python train.py --num_hidden_layers=13 --hidden_size=96 --n_experts=32 --experts_per_token=4 --d_expert=64 --d_shared_expert=0 --hidden_act="xielu" --moe_layers=[1, 2, 3, 4, 5, 6, 7, 8, 9, 10, 11, 12] --n_empty_slots=8 --router_score="sigmoid" --normalize_top_k=true --routed_scale=2.5 --balance_loss=0.00363 --balance_bias=false --router_noise=0.1 --init_std_router=0.0287 --lr_router=0.000986 --vocab_size=4096 --norm="layernorm" --norm_eps=1e-06 --tie_word_embeddings="early" --optimizer="cautious_adamw" --learning_rate=0.00174 --beta1=0.95 --beta2=0.98 --batch_tokens=[65536, 131072, 196608] --max_seq_len=256 --train_tokens=700500000 --max_steps=5814 --dataset="wikipedia_en"
Below are experts of layer 8 (counted from 0) of a mixture-of-experts language model. Rows are named router (the router's row for the expert), up (a neuron's input weights, with its number), down (a neuron's output weights, with its number) and show model dimensions 0-95. Each number is 128 + 24 x the weight over its row's rms, rounded and kept within 0 to 255. Numbers have three digits each.
After each expert's rows: "mostly gets" lists some tokens that are sent to it at least half of the time; "comes before" lists some tokens at least twice as common just after its tokens as in all text. This comes from a sample of Wikipedia text that the model never trained on. Tokens count by the router's weight.

# expert 16
router:123084189115111133099120154119123136106121153131150157129166168140141133123141136144081150156080145115132086135153175124148136136097101121101104131116145126152093093138123126114172120127149101179098094117145117126102136117160119160152119101114140072143120163082118133129149150130133152098
up0:103148122116175109128123132124087116112159151109096159122151133127133178134119079158096094162128144135154126135145153127130112120121130148116097129118106120110107065129127112142099104139135095126128134156170065080151108128137120119132151112099130116140098160103129135156139180174181129118
down0:134110144129107138137106093115156143158142144135101114147140126154111134121134116110130148138097152137100123128124060119100156163172120165120115143107103160131116155093109140177133192140089110155098100184149089169122109145111129146100115131099146106138094157128147092110147150126107130159
mostly gets: "|", "),", " her", ".,", " The", "The"
comes before: " ", " S", " B", " N", " D", " C"

# expert 8
router:079092174077120116085084127157128101123136180147139153148151102109156152100101099107078139135116116088168106127123157105178147141107121137165098134157148120142105110110129148117109138136137148142112123172130157124121138118118107124138103103111118118128134119099113187139151120163116136118
up0:082080144134137113135111120092092141131123148142108111128160130120141186069104092097123110184077122114141119147128159102128111122115124118168129128118115114158154138112169133119135144126171144125117089117104098104162138136128130144159123157134110122181175168140138141132108127172120124108
down0:136110082116101117150120126114174146129163119129178147129139152127090135108112113117100151159148095168083106138140151102089102174111141132108114094133112120160095163145136139102128156099118108146152119079165130127144148165098151152166132093147155120124112103134175128112153134106129095128
mostly gets: " |", "|", " —;", "===", "|---|---|---|", "):"
comes before: " ", "\n", " —", " A", " L", " N"

# expert 9
router:130155163077106116116139121118155115122121093140128159112128115127107140102111123147105184156143112117122127122139159167122133092095133118181097150142120121126159134063122099088108144112176095166092150126100117126117139087099087128173164134113148125116123146136113157127146129117148158164
up0:128149168119125112113145144101169091167108130112109139082120125143108117096107083121099121101172128147140123140159150173137161108130110114175113129082151123143130110085165109108134170134141089160121145109147139141132160116113131164164074148122084148118093148109120127114165109142129132144
down0:121164093143147156092161143141129139098141140116130107114139144136099118154145128175165091150124154147096107102100084122113135076116133161127143133151097140129098156102080134104145145134093162094133133120150165129121059156111153137123151135134138104169101114144139131142080160108138125141
mostly gets: " \"", " (", " U", "/", " ==", "("
comes before: "|", "-", "\n", "s", "==", "The"

# expert 12
router:121102145099151117139132142122153067128130121121152148093137148127130159120116116143126153152142119147154095154175152071116125132117113135161125169117124144122144096103130120098146105096136100180099142130112079096137136106110133133172151100100106135111161156093118131194163117153109142101
up0:111113109079131125103123091157075165088115132119135137159134142102115103115152086131142140108143095160115127131160140082159177146134108149134096166133096144186114138118127165147145148092111125133174106121137114133120132154123094099151136116100162137124130172100163107129145111128165110118
down0:142162099162160137158110121139148119087115138162156113121107135131119127087150108171132142133113097140128111139084168116153144077157109124100123117117122128126144162141141139130074097157104120148102160085157123136138114119092080099161151122108130124109145124104086140170137152086158158137
mostly gets: " May", " January", " September", " October", " July", " during"
comes before: " ", " the", "\n", "==", ",", "==="

# expert 23
router:119087152137165123086072155133133085091086126142158141073147141127161118159113083132120169125149101086112145155149145143141091135094126134146106157140132118161087082106137145102161119111161148137101090152126121130119138128129156138172144121121093138156118143120133135136144127129149139100
up0:165118124132166160087105167112089131139151132159148125133144146127168133115183101137115130085093088112098101087112154153130111139142153127096128123098167148155110127132161085108139092140136132146109154074130161090135160133125160150123091156099157116150126147101129121139119109129143152120
down0:104127115151104141094122108180101109174130135138083142123109122129139124157107165137097188142126102120123104156176123149117113104108145137163127125105152145173126091145119151102111099141131140105153142090174114113151086147142137158083112080128116130098148109164155150126145139116109114104
mostly gets: " York", " London", " England", "ville", " James", " City"
comes before: ",", " (", " and", "'", "\"", "i"

# expert 7
router:123104161115166103154113151115126106105199133138170150081160131097144120113142136143118145132117111119124149115120134123129113073093156163149114107149163116121104104089156130095140139111136135127127113147099134121104151086135133162131118121097200143127126161096107183119134146109120133090
up0:155136125120114095123133141190181074137117134144101119099110124117139128152124118136143145136163146095191099121147140095162124122116143185121093112115148106147122123085143166169156117124138116131121105122131086108088118110104138097131100131125114139155121119102157170141124123093180128142
down0:155188123137130152130133136137100079102118124149122110130116083101131135157114118157126124109150146147164099108106107117114135136115169149123085121117141144143081114104125144123119116167148138099139132133181120135106149170075135106123135064157124125166114098076154150127147139117149111169
mostly gets: " part", " film", " them", " out", " school", " series"
comes before: " of", ",", ".", " in", "s", " and"

# expert 26
router:131101149128146145128072148161130140138157111198142175092095135108139122120134090129122163103127093087106111131118145105144147084114134118147115139141159105141135116105130091138178123081172128121087120131103132109112135115133136121160127161098154130159164140119106143165138161106126125089
up0:142110129142114113149161095112133130125184104119134142134154149096107092132117133173138165166137133095130129078133118122147117142141118125104125137131143148133173114138159091120152073068149103127125137146109141109096110113091169142140106146128138115120131128088155128161117127205115111090
down0:129104135202124130112144174114085094149126118157114117098145190133111107127125127144137088106133072138131114151122136074110130088120139111122117117131113119109122131133107122143150130157131135141108167077189146143160106126143147126102163162165150116134091137130103115136100134094137125142
mostly gets: " organ", " design", " member", "ument", "ient", " mass"
comes before: " of", ",", " and", " in", "s", "ic"

# expert 29
router:087110133115122134143139143157127075060156160160102123123124170122087138137099139125127175118146104144108085139132158140131173129126134117132116149122140120138115123073159102106177116141140066155112151133099100131094147124100138123147157139147116128134144149100108134144131136141141167080
up0:124138141108140134159124099125101131076114091129113120138136172128139140120106143138122173172096131102131077104130157149132112132115089137136135162147101101176107116119134137122126173140123147122105131161109104086123138160160108108104112130162197105174133160127074130123157126117115123162
down0:135122134153138139128173099084161099191147122148134111155160080150099148123142123097123132138168094092135085126144083131169110147104129108109150117087130135138115122145103123122101152192107110143131146156124132120084148143163116142149135125140122159130086115118143095145136106140085131110
mostly gets: " in", " for", " to", " with", " of", " by"
comes before: " the", " a", " his", " an", " its", " their"

# expert 13
router:081127124079106139122127150125109111112139149166140108129106101150131124145156113151092159144147147108159148123140150147130117092120135125163081142144138060157114104072148113080157128130166143154138139152132119095131165104123126117138120129083114125138110168098128123112113173126185144141
up0:096117126084141090098110135131080163134100130096146121151140121132079125128105143120146143103120115165159123137153172121153095161131116136116120186159087149114128188105133122152168113128101108137126102151117130114108150118152085122126125135142181131104174162107145127155104122098112133141
down0:090117140141163126181102109128146134115133078137137143119114180161164163088128131116123123154099078175121116157140161118156152158110132128143152166129135125129081119118145096111107154124139110111152126111138118082118082148131149131133137133134125153069122117170141110108116095162107110150
mostly gets: " ", " $", "_{", " +", " −", "^{"
comes before: "1", "2", "3", "4", " |", "5"

# expert 1
router:100134182137133154116106150111158122092153189165164142123140126132105126105097120120085167111113134132134121124143165128136156138089090108126090112118116088117111130140137092132143081108168107146105131134140145149115117082138107136158137104119127131155140155085123161182098153110117135093
up0:154109140126161143158122156144165117137107140140129136125159143121112150122128135130127145092083121135085135118137161092108108150145093158129127137093143174113100109136106131131077108164095181139110101115135100074112111119103162167122129170139123095166101146132104175143118121169143093128
down0:095086133148148162127154118133150117132128156123112095141104125121136128085159117156122103152153141173138093110141116140091165092100171103152107136110076116147183143161113115134150132098119075142126128118143140147112103133091114128102120113112111156117138084150125104159143103172140175130
mostly gets: " and", "),", " &", "\",", ");", ","
comes before: " ", " the", " and", " a", " which", " S"

# expert 28
router:117109178064155122141106149110111125140102116167138131106108128109097129112133121132064143125166104099124135137153118162145144121123105134139105154128143115140080147120152131143138127116112139126126119193082105147119158090141163107127136111129127109122181135129121144191127126143133184093
up0:158144152124135162148110130162140149150135112121110131116083153095133091121152137136125131090147102116107069108091153143134168096123101150160126163156104104112128127109166108123145139104144134144108115137097120158146126086074165106165165125141123105150166150124108166190120126115119120127
down0:119133121103150102171159129173125124115069099131110122166102136119094096173116123103124137098138101090143116146116132121107136134124157141122119117190116142091158171123121118157113179078134099140150123122101118162161108109099145106143179118117138127129131114107139145160170142119133100152
mostly gets: " few", " million", " three", " four", " sq", " eight"
comes before: " |", "0", "8", "9", "5", "7"

# expert 6
router:112122139106177096113135158111123088134133126123161148121138157151149117152153111146095131164145109077123139095148113100151136133120136141129107159139104089159136133113171094111125108095119098133118164137085129149092159099102153134117128144115163134158174152068107157163097122162121135104
up0:144113127142116117144124116112165083130154140114141141105172100125118052119111083091122117149135103163123119141134096116125071141136117116110126095139131101182096132138124111112123105148125111128167127100158118164148137146115136168130181119104149148147185147101080124135138130146158129118
down0:139154148159142134123151083136104127138151142109144169102100139095108126110090141122143115119119136148135120120143091137127155141146136124082143110149154129135128116101088105154115065125136140169143177136116120118140104131114068104125123171113101143111134163179104114145184168103147140086
mostly gets: " was", " has", " are", " had", " is", " have"
comes before: " the", " to", " a", " in", " by", " on"

# expert 11
router:073151153093126122121117134107158098134137142131156138112144098100118163139149088141082116110116116124112150150163166111112160127116145072158096179129129082141105121094122100074143117113142160168137112135131099127122172116151145158147119120112119122153132143113112128130151174104158165135
up0:099102124151112135125092129143138122126094134121108144120109105153130124117102121095126125122122135113159139146154166110113136117107122158169118118126097138142160082125128133059171117135106135077137133134150149119075182116108139134120104123114192141140128171064140139144145137147146179149
down0:142149127161084103183186113176109129150136130134110125136105097109155146180150109107136082135129137129140136129106155115115112129107115131137148139114126133137097114104103132141097121177119116143129128073190149116151137115106162112126104076100081145171125126161119145120106133114146124107
mostly gets: " (", "(", " ", " [", " (\"", "—"
comes before: "1", "2", "0", "9", "3", "8"

# expert 3
router:115070146104141126128078156123097094117122121147136194071142102120134088133133123134094138123142118118125172141153152146146112124135133150179111147150132112107098107086158099126147138154178142125138121164107124114096123114107160157184122138146140132156139147090111124159113129132104123108
up0:122090154126111097143119133096108144122170112125082148105143090128113103109119086126139120113097110132114157137165130135127139078096109106124144117167137134126075178141129168153138120142111120116145122124157094132144152138134152079134163056109113120163143141129104173141145148121130170117
down0:127134093150107136105113117173116141097170134136104137119123150111117149110121130140104125148124071130126148144128106112100127119163107108119142135116136077126095149175103116129155115195089116108127143117152127160154130146152145089102132093148133148171073134184109167102136122127168133139
mostly gets: "}", "ions", "ics", " team", " States", " people"
comes before: " |", ",", ".", "\n", " (", " and"

# expert 15
router:096126151068112135139104128131167092103162121146141137088138154130134109127141117090065146116134094095122093131135108139144143106108126126201100135110127115144132105107124160118125123111146122155117106119104130137129182074175150135112130128103127133155117173127130144139141179154129169129
up0:091105128145131089132061148148101138145119128146097126147099091123147131126134128140094110140141127102156069112143115094155165123140149142148108144139094117098132065121135142179116160118159103090110095117074101132110111136139147151115105165137126138137131116138138137148157151153175147120
down0:111096142124121114124107144135155137096093132124155135162152148122096146119119103128128110119145122151131159128094085090120153175126123140164141177115130131156108138135100111167114113120128120141188164134105088083128125123136112160062158103155101122122124131166140123133140108087113119192
mostly gets: " '", "–", " appro", "1", "2", "9"
comes before: "0", "9", "1", "8", "2", "5"

# expert 27
router:093133193120147155121128124121129095139136144152164153110132127116169126138129098098071144160159133105152067130139155109129116117116088118157103096187158095141129097124126155135117111106129107125102134154120129128133134065147129128149125083146118148111136175100123156153135117102110147120
up0:144130166106109139140133138142184099116143110131103176099119148088162083103136134154130142148129108109129124121128069198184131152119105111137152158172163078113095151131145117108138153113133095129146124126093119132124138118142142164106130106110090109107144077122145126140124135134133133135
down0:148154137063101120127139105109147159100148122141102156157102131126113127150131165123133146117115137090126145068107129165127154176118123140100150135137089113146106142114132123130096143138136143167134108144120123140073120153118141154109155098122118177129207117134130119136126139103134081083
mostly gets: ").", " which", " when", " where", "\".", ".\""
comes before: "\n", " ", " The", " In", " He", " It"

# expert 18
router:095098171093152140111124177138136121125102113121156113122123119154088112119136105095085151131123095141125138134129147109122109123085122140165101145138154120122062102083147148134151097122149123192094129153103112157113168124150121131124128154139150121148139149138104141184160132137130170094
up0:102112102133081116096162143117147118131118163144129114112112099170129112121122113082110145179123093145130153142127157105120132137118152160136143182111124114152113125170136135095150131112161116119116105156122106115052141112138097125134131139134133132180135156090136155153092081153170114143
down0:172112121141162162134097148168156102111156118176138090129144091143140101119128131163130148106122121132071159124127101105103117109179135131130105106140131134108148121124126134075136192133080165098127118103117143111144112110099127071144131148119105139092115105136130110111143145163154144130
mostly gets: " four", "½", "3", " six", " five", "NG"
comes before: " |", "0", "9", "–", ".", "8"